{
  "d_model": 160,
  "n_experts": 256,
  "experts_per_token": 6,
  "d_shared_expert": 64,
  "router_score": "softmax",
  "normalize_top_k": true,
  "routed_scale": 1.0,
  "balance_loss": 0.000325,
  "shared_expert_gate": true,
  "init_std_router": 0.00647,
  "lr_router": 0.000357,
  "vocab_size": 8192,
  "norm_eps": 1e-05,
  "beta1": 0.95,
  "train_tokens": 561200000
}
Below are experts of layer 2 (counted from 0) of a mixture-of-experts language model. Rows are named router (the router's row for the expert), up (a neuron's input weights, with its number), down (a neuron's output weights, with its number) and show model dimensions 0-159. Each number is 500 + 25 x the weight over its row's rms, rounded and kept within 0 to 999. Numbers have three digits each.
Before each expert's rows: "comes after" lists some tokens at least twice as common just before its tokens as in all text; "gets" lists some tokens that make up at least twice as much of what it gets as of all text. This comes from a sample of Wikipedia text that the model never trained on. Tokens count by the router's weight.

# expert 221
comes after: "1", " ", "9", "2", "0", "8"
gets: "9", "8", "7", "4", "5", "6"
router:478522457540525531485494532517515536527494481475473525502475496529506475473471484532476475518481498491495525502493516495514506516518492467519529533493478533466478516514476479480530487522468551494529498508550488485495474522457486457477479515474514458488446486487464511539509526485506530467468461540479523494530527497514507496519477531535530525478489536549540471482479538459494482484444541526473497502508532472483490489509502476505547478484553486469532522495490533519492517514499490
up0:533512506505477464497524483496505468491472545533490484531536534500500492548520537517557552499510473514468500498522468531503499458484505507493490486486513481498482512488521510545481509441505495502468496520476505523468481530529497532537515501494509525544496487549529505494500521542511465522539528487528486539465476496440483516513512485454478494491537504496452531462542480566488531527524445502497488502508510489477471533525474537488498493505483483525483472480515483511466488518485511
down0:474485458518461493477547506508491526493529467463501487511518451507508508475539543493474472503531506514519519458475537490480486511495500510512485502506497540559490474524498462520496489544513477503508519488541483491540498501479515536445477479483471489523486499576501512527423509521538468484502473497519502459532542493495474468479483551545503522502517466501503479514486466492447536514513538483500503489513508518535518459490518477510499497513530524478505535525495480502504499469487483
up1:498494543529506497468480526546502511475503561520519507475513529516503525487498525509492490458510490472513494491496474537527507511456523505463494484518455454561518519517468502520504520511494499535527534531500534512520455484548510542493515506528489482487495507515495505454492499496509483511512480470542488521503540476492502465469521511465474532507492486479481538496492439543513549540526486474547517522466475471498480506515514504441484535514534519513490498507552463457483517509494500
down1:507511479533485478488454512489496534492506473470496511499507529494507496489511462457499506498495554475506523512470540510533486480497503540534528491468504480489507421506516474453515454502503516487506511469529479520480508516519507491528520483502533519519456483458516461514531489467518507469557497524497518534521506479495454540506486498505530485469513529540541527540487531486526514506514424497487542520519505479531480455515498478528490519490483447512508539501460479510528517483522505
up2:490498529551490482482509506541533488462460540533497524518468531491484507454483524490491502480482522499480489543493481506494484509480512518515462457507527494532526513532496524536506499500546510507508502503488513496546496506525520541475541482497458528498504463547525517468468555492456487547534479439499492492491511501486525456493505488501496509538510534508502522535531473508511541483547480522507505468506479527516522506461483514468513541480484533498463469525497557481507490470460518
down2:487476495497496474484491517518491512493498542531516546478476572502455492498471507518517484541490514453525502495478516520463482501518491491525477497475527484489508507481490488471486496526517501481505508499544453493536531487497464493501523513510478498506498536491516480490484495489511510509518537487523446541531528517528474496504490491517491525462523455539494526510526496459541554503506442509470536529498554481514486466514514466494472457513496421509476551486478489464530511468525479
up3:517526526494512486463517517552502523464485564490523489522467482523516520473540499533525511517499488505496492530487463464518519474484500532488528503533477495535563484492490514482535488519534536546458499463479512487457519490538508534461497478489508490534510538502562515478477507508521467501536506435538464513488502453456515454447517499460497479494500479501480514482517507541492517518523493504505533497460498486496544527494488508470485527503489486517476482467484499509472507496492501
down3:530533483512476467536495498491493497477477535530523480516488531515442521461524521497533548492487528471542531509472519514482465461483468525521493551515477476495519513534519510529456486492523530453466450495538470511514497518501462521524468475483469501495483489488512467505484516495512494469510497468481501533500527548503478461478471458480510489518480477494467533500502513504490541473539481491514510477524505506483447478535536502504514479468478497535490514514518498520552525436501514
up4:552500502473525506472499496483519481466495555543476487529502474414485497505534556489456493489463533483488485536547496525493548500476510483515487497545485477514516477507491538515475507430495550514468524503481499479470451528491511529480519481522471502472489479471534513475480480521474522558509509498527465481491498472521513495470491493480498488509491501517485540527496477545510498499506458507489462484483490478493512545510472556520500490518493497514472499519515499522515489524497531
down4:462538492502509505500488537503454516434484510485512550506505484521505483482507515522487522521473537487493496500504562531470505475495483521491524506543512489492499494475512468464467522535485485490494514495500465535512473470470528493505525486508495474531477519539463530561499515528534501487500496473502481481542447490526489458503495500536527549523498497489502540515463536483484496451508488459473511443509486497466497478494536530537524501506528511500507539471514571470482519483511498
up5:538481496547505480536516532489456491501500535518500432542522505525511477510497534460477535532528463487522520467560478489499539489496452528465496496546509478506490515512511533502465511493505468493532521472461526529471476516500511497559506514559474511498530476485519473485525481501471511509564489455480491514505477510495514506479513484501498478501511474497474528481469477553504501470500525503486523507497495531513453531490557503458509503500489522521502521508535476524533523504483499
down5:509540481548483533520478518523532538514519503494511516447525540488502506486488501498515462483532519505530491535485487474465482483486511514520482511516532492522489435492485537543493483491465533494504530495474478547469514504520535528473527511505460447465504494541532547525479513471523504496510491472483500467505478514523508523457501561501492478454495519504473478469491548525522549507502473486495489518546475511467493454463526475516548490469531509493511538486489490504499520496504486
up6:535532486510497454510542528531505481514514539519518507473511519482511472487518504464536490489542492496491483472504493510512509464508506513477473472549496453540495479469523501505468491495550484469512499537441506523490472473517529527504486464538452491514525519515502457490467508513524506483481561442507486493504467481520529490501553445485471489547543510495505512478518458514505511484534473465490508523510483528525495525504532560521464490472494506506485479478487503529528479523520503
down6:472478522506483507500534476454564491476526500503507482473555500510525451486515488505517484513551516518531484489474466535480491475472518487483475494500484495540552497496512510534520488514503501536485537465494526513488518490523482471520467497541532494524441479514516508552486502498487435491545475511447521497496529482502463476487528478468504522509477517489466526467527452514527519490519500521506501534508482509453453529496503531489502536553503493499482491527512509502521462535476504
up7:493529492497526522516493509510479553428560574540506486496526522523450501479495522448484506520487557529457522500457448510481501460463512474519471454518527524496519492521522502502504499510515502526438519454510513493523516528471504510517496487513504483523524510521503521466476470516487505482488497476537494487493508494455517505508514499525494506539520535494482517475501487565528506524486500517484515500483512474471508481497494497518528531483504502480461482501537505477505518510456552
down7:477516466518478501518508510464489466471481519550471497522483498532519463506510531512525465495486544535510513516473518485505514485472474499483494493508502526484537480461542532454540524507552492519468531517479524476493518491496487507527486523504501472510482515537511526533496484466536474457533516501513452520492505451525477507487519468497480554546550541532534494471479468507492498456512480470473499505519520522547485459503460531507476530526508471506472479515504469493467476468528498
up8:494521526530492459502523505498516477483517564523527534528499523484496556489514523461505487479510528508525525488535501491479516511504518509486514466492480499546533459465492487515520499490511469543498516483495485523538521498487518534475502524504521501480522518532542438497492497530509527520510498427520505461484513465460537507487491485497498546489511531497457513525481488546483500482551458498447497522474519490507530577538502523468519498487487530536489506479482514480511475525485485
down8:515467459484483498516498499527464523466529477534555485485528511477470477522500519462446510508479516503500498443504524491467546471517503509515487506510516514478483494501456475466449579507497506510494519495491535488493521485524529489490523482529510502506503536499478502511509485471566525499492521497533474452498482523501460526466506528504507493485546464501528495520497503454511471511534493491507548501519493479517463486468468494502489454465566493515515549522474481479504503521470509
up9:542523478511515506538505497515475430464470516459485532501505509515495508514518529507536498479534489523474484537534521456475462472468516486487500520547497507513490487511541526509503487458515480508492534483470533480478511523555508503494518463539470522550528475488495470484517524511464509551519491490495506487461512478485513490493541509506520504546498533472458559498479482545514504527509488467488497512509498544544483520490490546511488481473493481549504477510486510537514452479479476
down9:497483499445467476489529534515473523478559512504486515511540532520482523484493502521499521532491566473531542510482522537490506448519489500534499517525497463511489495510477451520518515555495509511474518479488450481465500519497496521486478518532522530471458523493486498522477491461515507491499499507494525447551490507484495478480495494488540542479485483504464551514511473514508533536549478460434530493502462507492506497532518488505486482501516509520507510506495511490510532480532555
up10:501467521507488483535527525566525486474519551505499482512504497478494494520546531484477491492498478516481487514494493510459521518509521504484473491514489459519529520492470537518507519439536502531475528522467498494493511518517503523564489514510494511537506499521523490478499484551466464537472484453527499530482526518506513533512507480490466489539524498505460563491551468509512508515538497520512515496531501516540465513498452520451507536504477511554483497537517491504534515533474533
down10:485497488506472478462453504509479490499504533550513495491490528531528487485483560489519473523473474518483496522478506472503473476502486535480493540526503436510492502479510502496527503465528539530503507491530456521508481477524478519539514483515509520483519469505490484509469491481486542479543493485503501495526564476468534526488508436511535533501486467528514543519488489520501506445460493511472433499477481516521511500532508548490469522489463476493493493496515468481465528462468518
up11:509504494494494460477504526497515515488498562515518519510529521468495519541539513473521543512495480530498518461473515490489530531495503518511501499525507447520477496477497518506463501481530516483474526510452516477462500489523515564519473513531452505498530515500517464479497487502497507479519509462537459505495522479524469566476534465482485530518530490529521531486528454517480480513487461465487515506498473508474482490504530529477450490517488497564506491546529491490520469541505548
down11:456526537530503464517477457505503494496475522518486548474505484508504498519508543509497501508506517438474513483507502516474488479469512434494495500496414481558542504510486510517512482482469508526482492513516487477505525517530496553467488495527512494528478491519482520504504546476458448519528471513438497496500544486529509476505533476525470517470495492489467519509522494485508520488489534524494526515465527515508511506469463512497502553521540458460477505545510499472509513500487516
up12:491498535522495482520483474518521505488528571509474490484461478476502546463481491471502501500496478508517501517490513533478511490476499481496511468549462456574525503511506507545509451484490517528474549524449485510502527502505493539499480528512453513504491512486522452467458444457494481498497501493507485496489498489476500483518518501509516487528510455492497551498526473543482500515501489525503497533496525521511523516490495570485433564506473472489498476515510518485496498485500518
down12:503476510494467477506532504515485518472490523522518509502530532529478511461518528472513563546480560479524500466436526497512476476526480505500477527513525489471487483464486466491479513534501522522467487466519495486456505513497485518522492509511522519444447532474467478529523482430525485479459529491516532519522491518476492506473513468489531475479456469517457545519459480515515526508491510486494500486494492533536479466516520481504474531484504473508521531486476512481509528487504534

# expert 75
comes after: ".", "\n", "s", ".\"", ").", "es"
gets: ".", "\n", "\"", " \"", "\".", ".\""
router:550546482478482447543538456463499493444505511530482537522522518444520510501482534498516538486452480496517533461506481473468496484498488477454542475496475513533487461496529473492487511445524508529470459527519502516479520536501480508537500467526499470500487543471485507521503507479473473509505532478511465518489491503500461544506502513535477522481477509452468508494493475497494496497498477459474471484522526497498515501484509571500500493490495490513518530514476451530497509495507509
up0:482507494524464505494512532486504531500484500543509522478469509465555508525515523496484462531462507474534496519520511534496494563546473482567457496518482486520543487484508464488484513461499526467468490522508459531482493516509505476472505481536498496512514489458491498497538522505489472543467508484464476481521511512514543509534502503451494510489528496551517535464478478547544503470471486504463484480494505496480498503512465416489504524507474477493503524469526511501489515519515492
down0:503499525528526533535521552496525494484542484487536503496494476505474484546519515483518491467489514521530537503502461480519535513499503507491470488536522473473505524509517561510512516472467506498528567493477536476477478510569488527509477469506488558520497454524512503506490481498516498492502491483492493514513474511513466503485460495544519516485537543515518516493550490511494484495484501521480498492484495546521512502486537529492434496532520468461488507558475503505549498521462543
up1:539493474495508494502514458494506482486496525485499535487502520485537477463475456447511534540475512511538519488487446509499489454455457525549455536512501523528513492491445504497505471489439498461485515471502486551487472550476497476566508490528503503481491477454498474515511467489485490521525532496493496488478503501511467495515525501488488491495504522549505483496515474466521530505493507485469507523508497506531489475494448525489525528487439489518518504528489478515478499529475554
down1:485524506505518520475521526458524521526471498507497507473451487512505514501464492519454468528467519453514477466518501476482496501495516461504524466515509463505498537515483500510527514536564489508476488479495455497473529484528470549480504513485481483509534450511460542456463561457510490544492497500497478509487501508496470489527503508534494517514499509460489513510509551530473482457476530520491500472477506486525487546495465492511518502453529455474499519491484479557540518478512491
up2:553509487481472491467529508495537506510512495509514493477515508467530517465453495528511513538487456485491522492469492505463487499464521499461497498469502498466479505508497542514477506508550522476528490470519495550512556540489472479572494475510483471527484494489474517471478485512484513505481517447524480515476528519554513468518491518527468537482487522491492485467528500442492496478472496465464511508537530471508501478499436540514470514532504509549502478501512491478488478513497540
down2:475472504501483478523510495491510512501523492491485509530507491529518460467571517479508506474505517532517497461497499508505494507479504544469521472498510486557541434524500505459496523451477503508470519507470491498503504483515540492518575516497499517516532507488545493530520487499467518499534494536533466536475528500483512500532517490508484498508505486480490495483466444531489503532508491513454459466452544496451520510491491535573518511523519487524490499525481496480489505460525464
up3:510503511507517482514446474526492491527544484512516502499511515501496525499480514497476552505495514521508490471512478543486503446507544509531524483489503528457486497471494489461502489532491508512532534484499574494513515502516519475518512496519559469515504514476549519532527505456479507519463535475525494525502482484534455535493490506472488460498514483467534540508500494540479522521567540479529474496525492461466508496521548513495493490511517471469456505542531485497471456484529512
down3:460510517509455519506463470505497526505478519514496485490476487460518520504477466509540492496537509494493502511493532546514507491513513497513497513493481507481463494503471526517513524500421534484547497482505519510514522470517504506511551520523517492501504511524498521495550473469492504526497506469511547507536470481519487483439477483532479479505511504505525519508538427459485523548479490479519512515502501468476509472517412507482492483523513502522530431488477509449500505523464503
up4:497517486526501490508527492482575520494467507496495489506502492457499508520442518441505531481447490514524521479489511478500490465464484505469509457479506482514506504490465551522505481491613498498487495528497473567500464535496505538508501473509476463476482534471472508513478498563483502522458492479520492501474543510517482515502484518553503536503549511506500464499496489490515515502478480490528480494528516495498491484489476545536496509526505486512524494508485506532474506508502525
down4:518509516495508492491524528493529505510488499466489513453456459510516494529515488493474491498509503518484485493528491490531495462499516483504509510489500537515519490496507463462514487496486500533498483500516531512488520510522539473482523566521490470489501437484498546479472529475526480568510501528484492506504521514518493488477516521574515540522515544452487480493484566522514498489496503528501478499472554471470468485511457517516478490521553496491533506542451488489512525516572478
up5:491468513553476536475483550537520549512469477498497471495487502487497455497500497498476465454521491534537469540494468490517528552545492539550444524502512490493530497484512529495490483543482522490529527511477486512505493512457542486493516531487511513500539468524530508520551520519505521511464491489484531529476499498516508445502515446487509507527520497527495475531481548490517510491507513534521508530528497521521488506557537498500516485487484519495513461489504515495518467541465483
down5:509491531449497480518517478509475499532458513463525511510525519508540462482530460532457531493508472456498564453489445482509481490499488484478482444552527496515508455481495486534470491496549515496516514514527471483481499507473497502483496455504508457520521516517504503480497551501476497478464500500532496495472525505522506520483477478501498538490497484457480501518499486434539525481524484487486528473537513464483522479489487536523533473525516491538516521458510494465506467487509509
up6:527489484500506469546510507512478504487513502504508505530537524463488531479489519517509454511480487477545486490520502473499507494527510473509530490471505446496465510480531442472517512519500518522476479458518547513539478520518481466502468503522519492503524484436473521532477549514528475494482544496518498494547496473542485514462524501514484466477457494490532505555476523503522513475558509510498513475508493519554487457516528494527475522491533459492482524508539526509498515550525515
down6:486480533481474559493508536492443467444526540487493454500470498451515513486539514498517498461513487492506497489468523509496436526512498478502492474486511489493468506471477486504506474524482508490464476507480527475477496481487504457507500512491475558533492523508510460558545517528500523498528468489500501486531486513542477453506494461521494470451450489534495507533483495502525567468528501496502478532513502532440486502509492485524511510473504489467509511470493508534501518506490512
up7:487483503499526487518502501511503485499502519525499502503496508490519475525496508488479526497502535514543511512517507540520576495478496497531485535552576478507524499528494507460505555490518467492497494485459480482532451492532497509517482472501461526486528486536530552494476504519510477546514529441509485506514542496533513497479474420511490489510498494503483525506493496479487607496509489520500509494509524530491494467500489446528522523481517489492483508481486512527526494524477499
down7:507506492494514487535498491527514507474473506517532517487497490557469544501495518490497511483474499477476543508537547512527510507549499527506524503475493514480487519505528490530504456498504503489533500523501522524482520476451529526496547469492517475510503482487450480484508475508467498476495485468483527494531499500482504483509473476483487489469474539500436533541471496543484496507473479527464495537448517514518586443504495488496480499520465505494549521488484519441512523541465480
up8:521500520507507489484516514470475514498536514548526519524517503516459496522507495530502535530487478466537517511507455527471525551510529532485495496529500463461491510479523471485489510482436504504521523485532466561483494509519499501521512502487537471511513512485563514475550496498498510499551533497500473512499541513489479515463480497470477501478495473481486509518542539485540501507509529494568503485497496505479418502508536467472511464482505496500471513525521472527492453501502539
down8:428529513529475467479496484521511499527470488503490486458529505539481497538507526505499519519510495461492487541481511540498544475522474533515518532533506544502492456454524500479471521475484517471465506513490478477528469508527546490486482518478514473524506568479494482486505464472533514479475491515454510543493558536506472504498486498479526470463493496491508482522514500491489513532515526492515483491457499447481497495535564444496462485511513481496505524470487495477530500490506495
up9:433503498505533479524529457491501528507527540453476488528501482452472529533497486464524519470487460540477519484493458497483491468483513516516505480464483497556533512481495491522519490500495521523483496501497493577526547502479503475470491481506501489509490478522525507497454499526520534498499509511502533523487491486502501508516482483534519550492460484483485431482464533490514493535519500510552486502507477485497498540517547532483500483456549524460504474520479483513483516503539474
down9:511508498460503497480514505488514494478489502483489480520470478483521517465512512513551479456513482511506490456526499488509486515489452426519527536480530525511518496504577498493513497492515536533494466486535505517493485501492527464485489530556437457517444476477540514513488496528501518521504499505514496517558492511513474478482450549527489493537554558520497536485463511492492497452502497465492464502510525486472511490538511497498490480502526481467511528521505500493487525504528483
up10:500508502500487485502517479491549484486482513534503503492472487501495494527463512496509515501493518500505521492499532462457480502511476526462531459521473512502532477477472508503534522505610523512507481499507479521510460511512485576503504489518488429468490522491451510506484487506494504510466487479551476452484522504550507522475510501491512486507511510497506523493506499499492529492486513468594510501514534459472489510481476551516502511556471470491514510500489514520465500485488534
down10:525473515517493473509507508495500529511494508460469544445484452469524505508484466556457540501542542528490491527491469531513497477505528502479479517486497520458534519498478496472514475513492457523522495489515523504490478529502538468517531541513526487494492481513504526469506518473508459557479496536477478514472517524487482508484525501557522540554496516451504491488511570515517509488499508534499477488480525499481476469511453500511497490497519514507520494562453488464500499488532493
up11:534508461492468524491494508518482531541522439521536456515518504480550473461457509516506529532471475487502489499491514483555475445486512491498520533471523478514463523504501489503503484518507483487542478483513523529510560536493516462568513515504489469448503508456448467531503478491481477479498499510504513481517516512525556467480516505527506511485490533501482512506514500476528488496504524479507472528504489497505516479526473508475480526531493513544501465457504498487492478549484543
down11:463508485538506553508510534487479519495523513523479465484504483494547487463546531486485481518525490519533464470493467445476520461509496512459528536514491434553508416529524497508504530475494477490496522513472512548500525497497526508496503509537467511505521474480524476492519482488518507489509513519512474487474488508516487479513520526512475472470483535497464516526466486516525494493489482509494510485465530516507475477488488491572518550509523455471477544522498531494513526501525492
up12:443473468523529534487468558534519496507504472477494495495452490523519479539460511505484488464551509516503461551469538502540530498514516519525510515507534476477512503515480527531511539510479499523542500508491507515509497502483532503519533517467470486476515466535488510500506522526524517525520479463483510485468492551492522476481507444476476488512535488552515535513455523533542504520523530498495537491507466474495515545515535510528489475470489524484515488485548498505510471520469506
down12:527500530515468493488439514478488541494484457508525519465556486535483494481535520487499501493554470481515480534513487499505486561487524468506540494539533543510492490466515545512499474478497521484467512557514519471475503493534493494536487522514527516500528509503524515511468532445508483524533524498503497522477500477464476509505502531543486509493497462506485500479518478498544455450554482488513514493465530522504489501460518480468461496484476494496472500502495503529534452484524474

# expert 115
comes after: "3", "4", "0", "6", "S", "5"
gets: ".", ").", " .", ".\"", "\".", " that"
router:470507501534517518505507478461479487483488471491510534519514511526526454474493492475517476502536543521520489492474488460487477488491483591492490524513467486507561473522516508469507506464529455474538460463514522463469481503528500512474491535517508495531493492548540471480508492511476516502524476501512441479482491520463503513499533504451473471504471543514486539498509473513532494494486515509503505509478513524469468483471523523503563526541474465499495538513474505489518504479521482
up0:552460497452507527515507534506441459490512492550491512553492501484509491485510500538485458506453501437499517489510495474476508555542486475484485521528506509471476489513513457483489465491466487542488492534488488495495501504484464501504523479517526542486500468502500485461543530502491495469520506519452484527498443510493486510477506520435485467474480481481484509518533501538463456509508446493463486505500496507506505471496470474459507498484494498514547460499504485473488520491528493
down0:470483506515509521515529527417502507459483515472506465495551467509511502467494511461497530527506509557490493475428468472518476444484499467477513484477501496518486492495487519506513494479543477471453521511471509506503534511518524490498475513506514493506530497504527493504513514487486534489519496501511489525499478516507464467556521537478498532482528523482474513514498447531516491481477505520485501504505502537472443501525496506471514492552486525518434495536445481528495464475505527
up1:541466457516493504506499490553506496481536504492512473474467480493526490507494496524501533453476487528519492490527533530526533484481475498451480478496539515499527472502475515521467480512521502522469538494447511527543479512481512500500512476478483487493549482480468507508517509553537454526497518503500519496438482523552454500516501485537494496529549481496533513493487502511490491504536478508486465499582468480510518528527476473511445480493534517466510484488512494471515468514502481
down1:476454497526499527477499447450498504511480492467520536511484522491517477550482509499557485505507495477543509512513501495471510516526498520507559481505451479566486443513498485480491477489482496475488489493500460480490497517507505453440477490522499536491476524562501524499474519523522546453502508526483480466471521525511522460504486505513489486536473537481485533515500462501505506466504507474503510501479493507447505499519564494498484511535467472483503479499488462520531519484463507
up2:497515520522486463513490558488500502511474517469538496447461507535496500513515528545505472469531509535477465555484515504500527527529538449522480514513502486467529524531461517518474533512507545485495478484474478513494461473520522479491477529496456500514511523528503542538490507469510502510474452458510497501492477512490547508513485464538515505538538481534535515525515485512490536544484524539514469484492498475486480554496521504520490517501495491494447521503518480478490524493474545
down2:491550480499463521488531470543568507487506505499477488468545509516520464507544464446517528510496499522450484476529493514487459537505489465483505478478528476495519489517509508496515482492503491492462505504523503503521520494520508473459509535509475504479528483484495485513511597486553556478484521509494512466509532499503487504485499514506511533546458522539531532537506517486492492525525499530524477513501477535536513544517519511467517507485509501467479534510465520529535508495505482
up3:535463471501512543496518499506509500499515515471489474512486453494506504495513502540487499482492454514496493494516458548533537476512515456497476481464521489513493518521501531512479485525473482510529530550455519515500477497447536518515520487450488512490553505509501529507537515527574477514484530487486525492479499486517507484529506484531512509508563499478516491515485521481476531547544491509496504479538519511542491571527479464510477485472521502511487455509539485475484469548506495
down3:450527504466515456475545487450513515440515503527468494470518488517530473525524511508502509520465463524495446475495544460534505528494474469510511521525544476508488480492492501437515510510490480498491504525509530509502499474497515525471530527492470528497495534510542469520474447492457496487533464528525493490509473480464506518523534481489503481505495475518522487523500490472483528493496498478495488485490514494525481532483488519487440547545500528490510485491487471501503540439545527
up4:507509511519491551493495472479448489481494513551522525510509510507504503491481515466525534501487532497501504518518486478456495491535498559480548458471479514484472497468491490503483499501548497518520488507509504479484427506511462494518540515497497514500504519520536512475525504464508489519491521468550484496482507504475463525483508511465481551507477500470493552574541503523512485480536525502528483486502522500501482470491577500473510481519486455532490521553493480530489488486523541
down4:522522502483483519464517500541460468512508496482543473451544480466501517482488529523477479500494488456490485518455481539489483487503484543512474483477491539492502495511504483531480492512491497464534489471479527567533515514487541499444488454482528521496507496513507526481496467481530497451516478486473524464496495509522510494511527518475482496462492521505484513516529524508483530512484511528549521532483468515468458511517533486523427490562470506486491464489485502501491450521522519
up5:488511506533472518486488504527479505509548510523517473517520483511479519500524488527518523509509483497483517532498512508473525532529465485464515483504494510439541569519501561507504510485470496505475515510449461470484435495509496479475467516444477503511507523487524537518488507531482471458490494522512512512507512497498474515532475457483480507533503481531483557518531481523484477521530526514542494499501492516496507435501465486495493509498444525536444506513500549509510498526463469
down5:508515511490460509499506495504495493513538510497541503522509465522552516499566483504523504505535500486537492499543450496561493508507489457485473509444472516496479460481494504505504466487539505491450514473481523462474487537493536479512497475513523517508526510511507533485490498511488499517554504486474494494486584534501542495497520484478493532506475459500494512488529493511505472514535534527545531523492501473511491509478536499471540509541522525535460492532468473494497455505466473
up6:532475511483550497505476530513465479539505499478568466540497533458521501489451511524445529486471485535510496487519487473536484507482544480535564523473501468496533494512501493486518483487436489511518518501463515487498475488514519525530514469489528486492500487515504475535537473548495515486507506520512512513508507511498539533487528511460486492491467513521493502540513518495524513498480491459507472501500461472495505483505468520466527526477517490471472466540529520466483502483477573
down6:528541488533482511466517480537510485515548507530518497488522495458475483474508476475526495507511474538547512475473502482510415532473536449474518481506522513470485519501460450462475459479468489504493508497484565484501514535454543490486527493503508539518453462473481470487499517535492515481486510487495534493545527481502523483502534510498484475465508491524521449511491475519512464489510482492508500506480477523464467480481524505501517516519505464463497464495509534496493521517483471
up7:455472482516508529495465500523463559510559492501503510535536507466493519518507517487493495517458517527458520485472468506527517494499492507501478488448480485490472480485516493537485466488575471496509494462480502515493563501490501524507518447490511463497514539482491496478517478512505513508439466476478496534497560490465491498502504501505494524479541489484492477497483516502468473552497501512521500515512493440495509476519514485513476464521565480501485463468518462524467473497517506
down7:493461525489467497507460458508541500478539515507509496508492488491507549515539450495491482522479521499498514488479526462514511487508456526500503530490502472516512464476504462491504523497511536514556467532537512492483477514471512493497506535528485498503467496454502467533537554518553444477479484529504518510504452477517531470512491492465508499520487555548519467468506453479516536467515510518471504525481482499506498526507481529467512495491507483463541478479460505480523538521485465
up8:498508505550517480474485463492511476518529523554512507468459534511494518534460506487499506524470500560533475508529446511480490500509515540511517480461456512484491495494460466487482518530504542470530497463483512506507507512536538552480552484507497508469504516502506525491489505534476489488508512468536504489493520507506501514456502492461524493517471513527509499546494523482516535486541465505493507513516520478502454492488494464479457515491471503505452471481511537564526495466440507
down8:482519526505508462508483525479514547483532502482499497486467507489448499465489487504474477502504534514550496485437478518469511489549524447454501511480523501477488490474499504507511515501500463500440494488542500477522508499482506482500524495503524504482467508452551496522475473553492479465514459478474498531487495536507501479472542492567500514502510539510476503450463527501497494470460436485511483482509493522520519451526435523479499506511483495516492490529519489509475484481513499
up9:483459520503478499496503512495541502496488480484529510474471493552495488507544507497526514465507487500461484494480513456502509532540489496493503493507543486440540528479493538503510537491471543516497496520446464504483466458502517511474475534471457483483523514505515571520502521495493495462488487461552490506515480518526504471506485429520458476534480520507512563520520515517491560523500502525530473501501477498490508538487541536517483521496499487495456506521494514513517504514472528
down9:477547505510477533507513476519514519507541489523531482526559495515537482520529499467525539490537510505518489486506444463495463495494477478509524452480510488516493459479481486499511468522517467470434519482489487481486477504498522459505491499508465506468487537490486498530495518500512522479497543481503499497522558501511540479516508493516503531570485496551521514511510494467525486506533535496539502521509465510523509560476534512481572529531500476493454515483496500509516489513468493
up10:541514517506498478468488515508524467534482536529467501473510503499524551545486500520516501513526487529470504532496485529486526503537506473487496486474475483498520524496436476497519496506526491508490513502463445475495450521528499494521500506453478447496497511499500517480500510496485481504535521515504484459474490493511488498517490470491524493587506485531525580522507464541516507480522529497481456508501485444495505528496486478474503513491481495483433508524536510557533523481500480
down10:513481516541508478538494515500488496457521518515509473526504522516529484481545524483494527439538568512486498474504484508512506499550501471466490502472554452528471536444519541466524551489485504517477503562449472467478502494511509509525480515483462470492469479518467515510513524490497532519513528489486464508526531494465505496495510507514494513476511494502478484505467485483498478542507483508518522523498456494514540545497469514496542536508523497501482477526495514494445501500533466
up11:538530518483482469482508514497480503555474515524541513475532528496543522542487528512488483513529498473519529503546520523453514554527514485489531450493493528474471522448511493474522511530512512498524496477500467471494461536518512465514515478501501444510517488510463534468491485491523446548494541522491467500481492499526512505491510495507538486522477488516533536525495489506520550467489538507490501480502508451465494538485499462482487492517507481495430509523536505497504479477504473
down11:493480522487479491516506562546488535488547536512515514512457504476504506492520560508504498477480515492472478554465524491472514584499514500491501509523540470500481519549522522472536516518497507531482503514487457494516515536524479527520478478494479493504528474491456529496483526522492487528499524491504519508510520472493532522465500498516492490476492441508506491525508506508481474528531502504487522478452501475500520514534531506467476461453541501483501532488520460483419518483497508
up12:494519503531513545509502513481530488505480469509538525491438468478514465498471479521501467498533516542486507526495472460468499507550501499477527469503446514503538512514477515532498501491563492496529470498503530480467454491512525543470478532514477460510498476520510488494490493518507522527482461501504484515472493511473545507493512499477484483509476520548518528550487463482522492487461555512566475495509520515474454527474483495454523511533465484490483515486520510475518499460486518
down12:523534496550497528467502475553497510500504476531518517497526506482467484500459508520524492525516473471500496483535502531519493521458497496518436477497463508494468489480490465507511450483483531493497513465570482563501516499450528473463531452486550528496482480496492542491531512524507483491538465504514557489472496533550514507496523506489466493474476457513464530502469512518495509534511525504500471509484506484501485532492515487531459473543492503506521465480515501510526474491496487